Experts of a small language model.
Size: 8 layers, width 384, vocabulary 32768, 61.6M parameters.
Training: a variant of Adam for the experts, 2697M tokens.
Below are experts of layer 5 (counted from 0) of a mixture-of-experts language model. Rows are named router (the router's row for the expert), gate (a neuron's input weights, with its number), up (a neuron's input weights, with its number), down (a neuron's output weights, with its number) and show model dimensions 192-383. Each number is 128 + 24 x the weight over its row's rms, rounded and kept within 0 to 255. Numbers have three digits each.
Before each expert's rows: a language model's description of what the expert responds to. This comes from a sample of Wikipedia text that the model never trained on.

# expert 2
What it handles: Headings, technical infobox terms
router:086108109113082132092148105148134134140135160148112127172108110140138130146124056131132087104145124120114141131161116111173133172129116140119126134129177109139130107155133093119107115124135059123106160139117112108140140099089118107113148135118123141088146104150134144069139130155098110122121129128130113166153176110174106155116174116123131159083150113138077085117140149080160147161118117096119145114136149139112134138107115115146125144075169136146085119141142135127107127116121119140145128159103116106119137156112122133114125137155130104150123101134078135134138125130132109100
gate0:123119105100114113132145117127080108117122171113137157121087154139144075188130138124121135150124128104098121173173110100091107130138101095103127118149143118100136141114111152115114164165149118125109157129127103085121136122153150119131148119125150077124143141151127131137116110123144182099146145147097159150176113120161176113085176079134112133127127170135108091084142181116199126122122144125154124129129127163140145104150156184133119107119108131098144161131084096141196093135167123143143106125119098158151121146117106131114130146123184134107125141127117109104114095116157171140
up0:160176159135129138147164139118133144137126116120135113102146086096154179124095116122109113125158096158111119119120097148064125164120164127128109121138127115152116120101093111116108122104125137095100155136129125143124097136131120119099142154161126156129140184148158132172123118124142145099118111109142082098169125128115102079108112117105108111110149041098181121130148135109097142140157110116083112148076153147158201133114111076085113112093140145151151110144184132109127177107187136162178147116146130155141127121176141138096124142102108200157129130139152130109130154123152097134
down0:103153137091109141154167135112134150119106115115116140145130096120130141110127120167114152127135147111111102162143085100137121118133137105125128082129128095122138132194150164147143102139105090126170118104124086131103128122160137132187102110112130126113112102151154105110126137188131125127130144145145117169129164164100091137136157154106108098083125135165094137123110172158158162155084152132094182177164153072126117097160162124154140118104106110096143139094122143118111113137103114164195112100148097129088094148129118136121140124124111159122124131112096174103110120134133089130
gate1:102127127127153150134134096057151129129089136132123085105100110124126150121125130137129125147126150134164117137191120153131124158113138114142158075137141118101066133107056153119130141190138121141132103161118132131142119130056089102103126126103134128103139141128104142112165141140139141098124108080103116090140114152149104164152112144095139120163146142154113114087136124089131108103123114128096122143132142127099085111124158103158115180149175138162118141118088129073121061169134132135105127147135095150134114104122108136098100183127151094142137128150146114110149124094117106143
up1:141134144108153100122109163126158094122149179110131114144073092123127123133172121145094111146118113133070128096075113142094159133153138137146129101140147104137131111173129154110156169127101137167123103131134115152145135138104137109111056105114107127091127136138085148134143119104129179154119155191116143126119116079125148089142060104151137118106129161121163112120086132105153132117119138138098105118141130141140163118164119109115122140163131150105153087110075130117134136078151123119130155109099119145121125119121131106166151120148141102154133150214140079124133141109150165132
down1:163128092137079109130145119133153064119147098134141111148113156119133167112113119127137136136127091159176109121141088140124126122100124143133129168145174152141156164118159193134099135142151105140109148144132129111123128092151097181121154119136153133131121165125107077146112093175154153115127131128094156157130128130121131138148149124171101129178136124154112143113191107129082107125125141155149103139103106160138109132113154138122135134106093166172147162149103098197122154108100121111106093157068125127115136104122125128121154115129134131109126108115079155151099121144115091123
gate2:102106136117107141119140136147075130171134178180135125084122123138093159145146143080151098172119173089114154107128141167124116134123098134123147115128163088129140127146153073120131128125088128147136131083121097132137185113144120113138126097113118165156104131135125109159149142103142114121109146140132173102136112076065121062112156154136152135087148119148113121118142155117138154111121146125157134102125147129120096139107152160152124144102171114148118115138132125133126144101153110119122156126113130158115130142122142125149102105110126100121177090122131150143098099157132144173
up2:126151110128142127115114081101134105147126101144128114141113093160090080135152122162129145108147133128146104127134090131127160128130096141114108128123112114169153115106139128119113141129151123120097144125059132109132162076095130123116114134121084125141145173138157163135105097139164104126102132115124148086134137124161106112132109110103120158140134102114123141129097118144128142092113120132123155151151139170146163106129130199170158128095148138177150167124118090121124097096162154174120147155123132109125133135135146154128084144127118132131145116182158131111162102096128157105
down2:134133125114140137133150125116148137169117139144108099118107128116155104088166158152165128086137114180086139140149114135134119080137180139125080175128105111168133130107127211137097106065108123135143133164098146120152109122124129085103103120119130118111133114126125099142108137118140132104130099141109161110087108144167119158169126136123126147153122151151136132166138136104114105119157151130186130134154100147145157120133127118085155123121088155152106157132100121133117158131114124158134092100131147131133096122135178097130111144138089157106112113123136157114143096124142111052
gate3:127114138115089139061097076140164092093110116134101114147066110116127160126103117108151101140114094103090158157131098102136136121120118165126147122111153154143099152128125135148140112122121134150118113115125097119078107098136122138154104163165120121151117133099147101117085133122146140128078128110119162112134156110149153129156137151131111109108121071112152181151158127152127079149151179142137174133122162115133140138126094138144118170132170147171129144130130148104094081121149161136082145151118062131072116136131086176135136155119162139134109128073106148142128105085102139134
up3:114118106091148133133159108102138143136158105136172114100115119112114122142150125097123160107143095133080107164161114103149115113161136138119146121132121118116108141125088124143173125107119143117120170078111165138115149137154131121133126140096147147132111116158165153104111185142138087152126151084148106160109086112113115145101153078138104151115120110141139128142092152142127112137070124154115103131135135171087137125157168107155134169098129124118154126155141127120124114120116134116105115167163136146119142137125152112117143116180139105155108131177146131081088099199129127132
down3:105103126161152144137109155140106152171142112154136106098104123105109118104130137154102138112126137170125112146118113129124124074109122129125116102127103099097088108097131157131123174118125090126085119159137181120128166127115122135109124114136141136114089102129128168112142114168124138179157125115068116138134126139128108183096094092123073148112127138151139101136120159091127118138109089112138139122134095170155134117132129120157129141122126137153165143128135140123142135100114130116142107149124123123124140077141127108084099094136186157126141146166123099112125086158099105134
gate4:115089121152056132132137134130078146193112140116140116140155081125123118108091100121133097130137146140086149097115098122106081121091096081146146080123092113164123102150141147156081121078109110153132110126128157175110132131115100092086116130138091124128136115145158134142124151155143122109125159143130130095153140169137154097098113167169111133111141100075139103091166139111114117086125096147178124135131088112111115179161185121105071141118122136167118107127162128171125117103119157181115165134112118141107121165119139192094110125102133149125122090102158107119126143113127136089
up4:098150115135111185139135146160135138099155165143132127115121130147148141170174069128148086109125118163139176117144115153178126098137133152139112167157157107139161122149142119148129149139129140084121147177119127104114128138181143129133113111114107138112118155147143118107143155134099131130123075143140125135139132104128131126151126127130149122084177108131133163132110133117144126098150085156113119127112142140085132120088098155160124166105125118066125176123157101147119120143111108087153179148154144100122124195093031138126137143131141137119140136174138195184140099168139140145
down4:127092112120160143070158093121101133164117118126167123123118125171139118116117139113134128154058118171098067079100132156135142147121129074108143137149129137143101141199115106095084082144130080135079164122189116136138061132133156093165106139126128101100145110110150145090143126092142179122138122131118124126119130128119128131125147128137134099128136127097135122116095143135105080126088122163106108097136094140131122120129110140105129085089167118140166068151133099128126122150117161138102150146103110093104131095163140123148184161116130132132115116138102159149125093103165106133

# expert 3
What it handles: Conjunctions and clause links
router:118125151173173114131096139117117100152144114135123119155150092181117112115130142137156118141165152144130149113158146133134116141156159094116140161144133103130116103121136161144116144133122113107105159111173122106131150126101112112132119160152158090137144143099095102119139072146175125172130134120145100155126127119122132151129114153138159116144136148111118093084186116095168133127159153156092146121147133107127122168058135079144141147169105134138165110140104156158143149152167163135150121100058119170141161118138120130132098169105150105096094132139155138162110100164116141069
gate0:105122152095107112118152127136118133110172128155139118124170122112157080122132142149141125117128137116134124126116127167156104090114121102118149149086133130127160148127133162161116096125155129172078102104133136120093086098100133127082130115139107116119092151147110136124126146148138112146136111138113101146121134152167103148096112129160105135114106125121144086121143156137132136106146096145167096114079105148139136069106120152120129126136127116126110148108128145101140108179141114131130119141163090131163153126101160113115087103117121162084146165147137127134127118075145098172
up0:114152097097146126158086178094123092148166100166123120116133109157100120119102137146135127132168121130102137102150165131107156164104165120157114132120173121147120110139162098104134118148141159158119102130142155174119110161169164124110129135151147170115128153155117150123140141124129090102124146181104120161101125182118096156135089129118130128154137140140116082192124100137086147095120147141099154126122096162118138142126149127151115153115148131127096143100162054140147123125133114137160093144119100139109124165177118106093141111120151077112088115155131167155099109154138120153
down0:156114102143104117124116123118093130109116115149112097131138142135125095116109175115135130145127158120127098110130138099124146153121146179124161139159142120138144108163169103136152130146116123096065118121134123096155140145131124117104118126121128115173121124125098127091109153114139143189106162119115117118118123144102130105112164134134123129157115128087115118094148135153128095129089120122123140143105141132143137093137098156119092146130142143098083116137125126147102086103139103167094123114148154132068158123143140115119080108141132122120144129135116101086118160126119120104
gate1:120141152125109099110147110118130085114133118091131123149133142158158108152086143111133145123118134174138166121125164146117100160142128139109154212152143124133176102143083111096129097088155127068130177139154147113136061148148145124158093093117136116130089071140125156123144148140119151105105112141150137114125140127131118108103138123138097133117100161141130104153103140105183124117120121097118130111177109153111153106115110071148121124120140129103114141140132091116096165137153156151113093119193107139167119155124142097102087138119171162115129115126154165119155127127144151136
up1:115127098128123163158141100114125131110130148111149110113139137120152125138091131110110118185157086148114159131139137142120123158087147153185149126133139090168146134102082119136129122120137121116117117129128116158131127144099127149101068152133149127104116110121157112115189151124103150116141087126104141127124113144148107118174092130178185162117141150141126125130134112123122157125137127142109121153105109084126176093127102120083147178065144159121123129090110072057087142130139103106146092131124120078078171118162113143168091169091118106138112118127159146124157151118111135147
down1:113113145110121142139153143176148124142140128122136126128157100089117134147113085153118082139107121161132145062108099163137147133140137106111131144105166136117109143137087139122148138078147105133135150152089131135156129120146158143114121065143107082109164120203128064169111136136129124074133151148166095144136134120142101120124112135142109137139136144124100112101076133124079155103151143119124122129161121083154101113095137111114101181104150093116125109130149160114145096104136090165146075107082142133066120169144092138109133134149123111142138160111173115112146133121120091105
gate2:104131077091106130123132103118147097120131113149148153112138144112131122118199108125125070125115156092082107118130128073139133109119093163124138155097131113141139110085137122169162097116147090115161150067098145155141114178115158107123132139114144124135113115129130133138097138138121107131128084123106136125078109140126111146125123134147132135109096108105105121104092142123115081111135093116128132127116123114141184164155140125097120143087104110125074115120123129163148132124163151097069137127093159127148122131079172113141139151096123156114151116156127135142127104142173180133
up2:134100132126160119161093101138148131121091151121147113127129110111185133101106148148167170101114123152126148138143086135123145095147116132141169160130137127111130156082087175151115159156134133118163134138091103101169192097151156092167131084112161117128094122121112136104121149104149132169128136120137111101156139089103123165126126067099121126131157091110114149117128116114115129133111171135137121129116165100163114108135129131122131087111124125148150146110152114135119133133103197147152142126117144160110129109157108145139106111124126174171137160094131150158134120144080097106
down2:144146183129130151098162126119115158109105124110138133094082124106175131118141101119120155124132137128129172119103145164088106108155117105150125140133096112153164139120150110117124144113122173115125127138143107100123102153055121164149126148123127160118118138141132108119158120128102117137089133122120088149134137136134095140147111088118131116115131168111118146119123111094104094131169084131100193160080135162121069137082129141145130126100136121169111109121119114125153154085115133137138127147125102120100143080143143115151149122141128099111129141131128163162125139132111070115
gate3:129157150107145152110164161146119106091110120134105095124094147154140095102123139113149152122127142162148107132135119180129128128122128128108148135149119120133124118135151109106066114155125114120102162118155094087131140159120167145161177144116129128112123148145098129152128121186179130145091119059150111122118142188106153129093144157122166145115107108144117069109157146137137100152128135107120123102148105111161133161127149098141119155146132169170125089128140171145138106128152126125087146146155129164133093135146127178149125126112105110132129131149074118182105153123145126101
up3:113109086101141125113165099095111131123139123143114165126109138146159094127152112073101133111103158121091144171115126151165135102120149112152123143150098167129108130135104140139163092141123159138120151121116133104110166173166109095151136110120095084120129141073118132140125126153135125097092143071139119106127118139152082096082143101153136073159131148108123155117133122104148158141090135186144106126098126135135152135119113165126095179116143108083114126106135114096134152112100174130112084110147098149108137105114136136125154112129099135125104126162132136129136107085085093109
down3:111125107091119165133138134106111119148112137153165174095169163138130100123152167150142117172162142162161150116107189115098095112165108134122181167088101144110137150123134131164122144128098117120136143101107094101129126163169153133154093067129110162109104159158120134139122112163094123112121197091088147111113090126117114085148132137179114169138117184119118165127123161120124111143152135093161120128167160111115128093108115110109128120127113138134141123113134135143122139138153108122168164108123118141107158118150088164167126151120137092122175105140150154112110097109096147135
gate4:118162141116141115147114121142120125134099147144148131137133126140154098159164125114118104154143101121119144125146135112124094112102104143147081134112112140151098074116140128135119133116109121126122110138153104083150114090138125127125097145089130082134137138117166128089140150126167136130129149101128090109136099146108117105125151148148146114087142080145100115102131061114124150112096131136085126131166103160157115078141102116072114121122134165098110106084123151156160128162126167130096168096076168188125126148124133124104169168137157139121155104107150087074121127139112143106
up4:133123114099105149145176150121069104120102144133157110075123087064126129157114150132152141129136153107123147093136131128093113178156165129145113140170139126111147113111119112107130135144141122118130100118102121145102125151148137123112097112105157107174131118122124122176119155136098136108097159149116077160121133135159155105138118163102129098132155155138108107146093064075114167110133145127109117131132111115133135112113130117117073106075082128154129146077149173096162149155156125149110159089103133128184109166133139125082119110121111175152098127111123166135116103164111098133
down4:099118105109131137157149130074152125138107144133127097129140127153163123118140132073123151083147158144085132116125138111089095142113139089104155133106093097125099112142185087163131088104103123108116133131124137139099104121124139113133132114140130134141133144140124153137094143091101141131109130126156144100119105117166146124139141170174123116116094148124149099159146128129126154158088132119122120144146171153132135075128087148114107092123117145147121102091142130154129146098157082113107158126136109127147137096129154114093118122144102159148154106189129118153106090118144152140

# expert 0
What it handles: Periods and core verbs
router:143122140158140158113127151118146098154116102144112103117135079168118159135122153109158152110171141178142134132136163079148109108100128108096138126152117148097090097090131061115136099165115118131077124111134124134124149108076209118178124100137097176137084130122116106117139143153146148154093160172160123148129080113096137105117165165157163134121175120131115104126130136114158160121122123132139131154160135192122172112135134109115152129146127105140125108158138123109121105138170103125125128109127103139160127147123140130134156134165130132103154174088108149112130077130067133116
gate0:127143151083103124135117160174160103137077110151134081161148155084090119091089116097152137081122133130125162115117125097111133102123098080142131133153085143086093139142140132125132102108105113153117144163100127131085117083119158133134166146165125117083167140150165127122121147119138115125120144083112125120117181130067170138115138138131143132122127119159086140136129139102148126120073127119134092124178133146135144095146134136161118106113148110139121090082151155142116123143126150136129145136116102097132119152154125101109109119088130125131130133129147158138121077142110149140
up0:089130167165096133128095136149079100147137141197123150132114146095103165148105114116168104133171119152119112140114107124141112166101123124115136154114126128147144115149083124156110120127179087135141134157133123118128126135130124113118094076124108136119110151135104171121136182146096113170121095145139148148134146154087148149136142134142130160115123137101136136100101104159138115155094140068053143146110164121103137136156094131096130156161087100109123116089121112155165156099132148079118129136102140122126154181158108138111101106140130112130102136114092099121115126131105154092
down0:095161116098138121099117162115122105093144147109145132123155136151158121114120109114152119083154134139137092101121165108105114183103135113106131167157142123135134119140181095104098121117160079168125093117138099143132146165105105118067124116086121161119158150171107131093142107097121089104124139151109144123106122098145079110116148103112119144173092129140129171141139123144102159103102190153156140121136093128056119144138154136162128130150097114139118103085135083164158166156118090140136121107129106131153115128117131130138139099164108139155113121109130106132153138128144159097
gate1:119126149103144080108153128141100135159079092156138091202134162113156133118111148139097117140128157143098120130154149149101137085124135121115159101122092136145151129110136136150154138105080134166119153136149124130154134119139096133106081110139136140105185091147105133096153132131084127157184161106103126190100109082124132109111122083148082160158125107122101080125135119164166151122127124117090137126150131138105112141126168086094113117107177100101177099144152157118134166147104130112136126155124145124176175168124164105130143109149120110127091151140126142130130128126135154146
up1:104133097167099153127089153151136127125139094127132103095134122131205122110093126161133110136114109128132100157125122145137144115124157142159108123143137174151167087151128085159114105134116087120158154130134115120109104146110134111130149127114116139124152168152139114121116117117133116113156124140132155135156124149110142169106135095116155101141157152119135103107149151121167163156152150114115079113104117115076106148116098142176110162117123104124105114103149142122057119119100138135133177171126112114157131124123134099152154131136105106130101132089136137158128144122152083165
down1:128155093139149130103082103112112173133124109167132187171184152116158122088176153145083125119158132126068128153115103094136139134097137171179091097122139150105099109134099170088122115117117095150109102154135132084166131134126152163118123108145089110136170119139117143121088135152094134143168124152121111099115127094139112082094138116116077141106162104155125082157118102157143169096129132134136110116118135150100139137104147159129064139126116097137125119129130140116111127138107137133127108154120148139156136150131120117111141114149107135098150145178102118111171111149150128104
gate2:120106113092100183128111119110117123159121123144132129105106094101095109139151111169114090164134130170170130139116108091103129118116129127112103127135110123131127173150159156135145132136120116130114109114079104132097198154125092136150115171117167115141115116128114131138083101140157119105126156097141161106144182139123126103089093154165158090158144130128140123112119113073134109104148133124142170092163122103115186124173148084096102103136075144125131144112174131174140151174123144088115110073157120139136149139158068134135142159156133113095141133130113138131137173104151078116
up2:137161125137155142073108085122147142110141104172095077138092149152084093182101125108118161133164087124125171113102134146118172141130135119151125143110102124107116126134124106149177124140156080133136142179109157151096126118139178123137118128169139114103131153107135122118121080150154139091104119131102146124099115154108113108148090074115114167121131157144099133133123149132121171077155102162123131131155129165154098141118142063128141168132134127143128136138125119136163158116126122161084108141121133145162104146124144139135134111170141103142146145150096072117153127101096134130
down2:148141103115113131156145139169103105077151161132137140159137147135155142121120123165095118120110120178117096131120143143125133168164162076162184124157143097104134127101106068143131134100121136146112103112163121102122123180130140077135120151111135113117128112127153117126181165130113079138136166093147102135117115136122105136122130159096156150147130132106147132138135168144108154142137129175112126098117174160130150129166144174113135117144122111146150147107132098133111142129126092119166146152127149125155105148118125145102128137066120112130104128096137100141126087156135108116
gate3:149150180117100142157105113100169097155140154148122132159127116132131166102124125146170138143130093165106118114126105116148131161163123147112093096142138139169103113142102117142084084125159106119142138140118141132119157156123113141129101126082149164156096109151167143160160128127161121122120120132116168141081135120143116150086125106155118159138159125090094105123159086109106161144113167104112138156106141103126111125107121114114116135145140122133128160151168056166158119113150140162133119129107111105104125132122134078100140147100114122185135118116159164128130126124142141105
up3:150155105108102131161184129121120104106121115165094134143091094121142104108124123128132128143195086102104102164087138120128137118159102137134136089101138160083106131152119090097127130103122152141088096127153132162088120104162118112145136140143124101136089153135117158140128119160146137130166170137124143152151127175123110091127085102133183155125140116122155148151124129086160162115127135104116145110145149125120104140171146128148141163117137112102164143068086109164136142126121138128148102127135132117151109140126112127177166168129120181128137126123104139133123128135157084169
down3:106115120134141121111151157107143126118139149093127116131095160100142122140108067113109119118138104139129099115141142157133082130134128131115145122171136122110141080106112101143156086150115124165103133137126095156129134120155130158127126079081132105144139173123118134083119114104169140123154108146085085148106137129142160164173129161099139113128157123192124143120125100127166103114106143130083103122168138124181136170101121100141130141152175157088109124153082133132127089142164116132158125139146134141115158163146156102136157144131162129133129138128114183102106140166121158103
gate4:137169146156103127102082140097143173109126134145106098127101129140144131111152113127119149094112144107146135124097175109189154173158105138113175126102117145160093098135129117137145132180138115135151129128104131157117117059119141146120103151130088141151142130155126159107105139137107144137143157114127155116103110146132115141113162177138142130147072148120144104118119106146115128116160122145142127121110123159116080154080106153118122158133125110109150095170136159107138102098136160137170142082126121124119138129140142100108122121129171137129113143120092170167119154106158099112
up4:132134137118098156137123147092101125115122085160120110135096117164159113145101125152102168082131131152144095138118118123137153177148171128113136174116128173138119118183193128101143084137131134172096158147171195124132122076142112112130178105108150138123077146111116125135115135127087126132124087119131146132137135107109156169135121164159126105130093107103094129130134089138125123126096114143081079149098135076144131112169124123116133166150165103105140154115121095144111164130122130130177126123162147115119121132163110176122115120103138130150095160142143137164140125103103099129
down4:146113164114142172127121143149117149138115084133132115140135138146169073096147142134139088153129141145097080115121132109133111133141171187101108098106127136091106152116151134127120110122134108168097174143103155125150111090139129129127108170145135131146142123155107146135166139155125177138145112133130183149101128140121162161163141149145081157130133136126130149157181129121109075125178129089116153097125107107137112098110159127106118158137148133133089111155175134074107152122070129125158161105092128122150141132113093138134201113121116106140192150124064105147075167093180138088

# expert 1
What it handles: Table cells, name fragments
router:126155111126113145129123138131102142121140090130127111111109135115146121125124079105099102124139141105113160158131094114121128130135092129093116111121114108121099090147161004140125112107131132116071091122104159154145128168164099108100116104140160101118122122124139143162096176117142139093138118137105137126121099141127171118131137149133150137110112138123146092132115133105151140152107210135101143142110088143099167118142090140116117136101143105079089139140120126165126136131141171118134161093090115201137105102124111159098129129097128102127149122097114107119116119151171175119
gate0:141131162117137139138120112134091123106093149117134095137140117139128124123141124113132125092147184123154084182144133122164108146134166125133152130150124169117119131176147115106095129158162109110130131129144092090109112091140129123112157106110125078179138128101111118128169133088147149129145144134094116185094130094133120134136126134121078149117128142089141082088104152103124159140120133130140120141125091175130169115099125134117102159155149134109098135116116161139166104111117110170135101093124133095088113184110112146097090129126178179123105120119098189132122082113149123160
up0:126113111123121128116116150081152104093149146171129126124162136111150136128080158097113155184123156100113138122125107108174152150091122129114152095142137128109126153172130121114094185136137153092122142121116135105145109124135136129163094107096117146110175097148061138127155149155155105134138114124095073128147130135159111155143143130114101078105102152130151128153123115089109090135127078118110094082095159150125158131096124110110130134151123130115109146136112134135146151152138103145115117125135153119103095151136163165165098150155159131132113115103128112099143120132121128113
down0:092130153142139122142131091125126138100093116125153107149121125134141112159158146147138143139138144163092106128112156144083168122090161118131074133152125173105109105098180136122097123100128098117134115109101129105171098129142128095131091127137113109093096152131108147116123111125142100110117137106144155123124091154128126114180193122153126120180136088114141119156114112117112121149097073142131108128117138124099138176126170147121155107099124199113154101083172147105123121148126092107121154141100171142101111109140160121151114095107151148099149154160181149166158142093167144107
gate1:167160100137141134129115151130138112120102101131105135125140122137100109114113133127107104119141139125156140177115133123125172097109121125148138101138163082163143100134146121161094128131108135133093158147145142159136160143115145197186103110129114125134138124138100100111114123098144117120126164126135124152096142096107169133112149157150165168178092107149144138088123092122152131087153125133162156132113112123157159095092125161119133074140110131111150121109101159177153104139135103120146138115098113122126102132155145162123134160106095098136096152091104141106116132126109095132
up1:106114135133165110184067102142141182091100134151151129095131145116115156113173133109170114167141104119121160135099174119126113141159090097117149114096122104111118128117099170152139132149138095160088121083147121140137125125166094121121145174135169106105109141107127129147153151115109136118159093127135139089160116118100103141083128128112111060120134151117185123140138132143096139105130147087115133135126172159084085134170132099151168127109128123127128123134160132153124110094121171120146120151150138133138138134087145147125103121137142137132130105101118136128121162115158117142
down1:164118111128100076129081133175090175103149126120101135102160125114143109119140081137097088154125150111153122123115114149121134110179125107157111083125149122110132121129131152110127066095140106093111122134094128111118154075130127161137123116121102124127126126119161117167161140102106136137078102115149172126149117110078122131122172118176116105167104139092155135137165145132102125123125119107103147119175105151106138097103136130146131125103137080120132114125084105140137124144154161130138109122134112162152145107094113130081117124173126076095146126149155157163087140129140124128
gate2:186080157140101124178116153115131126146157155111109198139132120084104141137090153108158123144073132113132134145121129077145160095192121150110144153098118171138178126135155112107139138127156117127116144153124088150139137121133142127105150105129120160070122116136112098145146133101130123127091124127100152092159197123131093179129115124121101154125075107157101130143101133129113134164147133119105137126113104131108164134099134116136127100103111132143148121127126128125103130126105099167157120066138111164092124125111109126148095123123146181141166131134123098126126127136111165127
up2:112098143130088158125121119141158142134167118089129149132113112141142175173176121134106127123124129140140141164094129182130119115119117148104102104160109149114143131162141134139141097114123101117124133117085132100134108135135110133127131126153153126099129117101147090119119146138109107155119122133080128148108077157124067127117082139116137101132123154112110143115122126130096147139147135135176132155129096172153156166138168158108136114079128079119126097149148115127125157123137106118124119122101132099079159114123152163123070093175108136145126116153120148147146131126117156132
down2:109163122134126144101146110148114117097128085148134164164135126137123156084108132132137133167110112161126081161152174141147143122121085109116119120088105139159133120119105131123104117125171161132090125123183155119142139152117167159153141113127146126142092117151107167174135123157075102121137120117130141157121131097164108134156097188129149123184107099123149153116147116094116114109134157131155148134169136136119137105127129118163156129155112156142154134147130103095110125108078152112124099133123111122122110100128087118115171127159221150155150123142154115157111086155136123131
gate3:137182089130133127107096162125103101179148125112133106127115120117119161077144137133139125153132136128104142086133135155131114114138132119072109130138122141148107146160142083141157144139108124140138123122134133121140190090170131159109146095142094132111149120139176126153125139132130138117145109166161109095135145100090109123116141110124120097131083117107123123093139158145091132127142186151117089147092123124119149162158091072170130110110170121083132086128143161064126158102137109133130135121112107124125112110122080182101182147139099168181106184140120116142129124147120071111
up3:152093164125135116128109129134136113112094126125149138174089162129139142146127103139159121152125137153132110160152163104156146156128141088165121166147126115128102115128084125161179117180104148146148159117158115084129117126138097131091103102147138172159147165131132113119152123176143161140150090104104122158164133123085119091139089149131110170169074178112074157089161146134159158144141173118139112091105097100125117163130112098064146127115127162125119099105095162104133109106152102082117115103104143149122157150133115134169132158118130134157127126128079177130114111142154102192
down3:102151121157145103164105128137131105127153121122136142114146139114114125150157177137117134122134130147102128109144107148119086114134125117116117076132139141131129143125142100129158186085148105074176104118157158162152146124136140144095134068127112137086140112106152161105129149096120094161122101080129105130129174128150163158157103140086192089140131129119128132141116116102103179170134111127127095131109131085118116098103120136144158138127101126154139132145140150122095151110157128145097171090157132097129155147118110107101088120119109109146155145120175144118131127164146123161
gate4:127139154165123146146153139109110102164119107132119113154177150087105162162103135102109155155138143123132148078151129116115110114132115154111099138094152145102120135125129131118087146098114116116109130131128150138103130108127121079144129146114172109116083128143091144147126142171183114098133111145181114134116127180113153160123161153114131117140178137121120152168148138164138144134164176163133120139125127178131102111138127112148135144090150161132158120099154154106147129146113131143119135100144079119168142114116059141107090116120150149155136130149073162131139107139154123135
up4:121131156074175138143170097163085111072110135123137131110137124139124143132106134140111089164097126139139117121125109137135179111156124116058153167155100131141123162141111151113107109110113137141108089131164196120125118110138164133104127152109126125139097159094149144101121123146141130073136152135135119135159085133131163121108146139126107076127112135166118139146119118129136114149116142109162138139148122152095096127098146128141109178117144137132125150138119143138138081134121102101104113138159143067139114171119129162098142166142139151140112145149138172106143123128164119170
down4:143116104147056126120154125139178129136096167171132137116085136117139149106156117121135150133160185120125115141094100079136128107126156123134114123152124127151108138135117090141156118119146125103124151138164129120154124166139122116118132134134099151113076122114124125138114110141127089130124144136144157112152107123123129130153129141053090165174113186107104133131136095145135117092163120131178122099150136072083097078098107156142127100148115114111144111124103110131146091115147112099138144090135113135118132110079158095185099145132135132121128125132080105151114146154105141138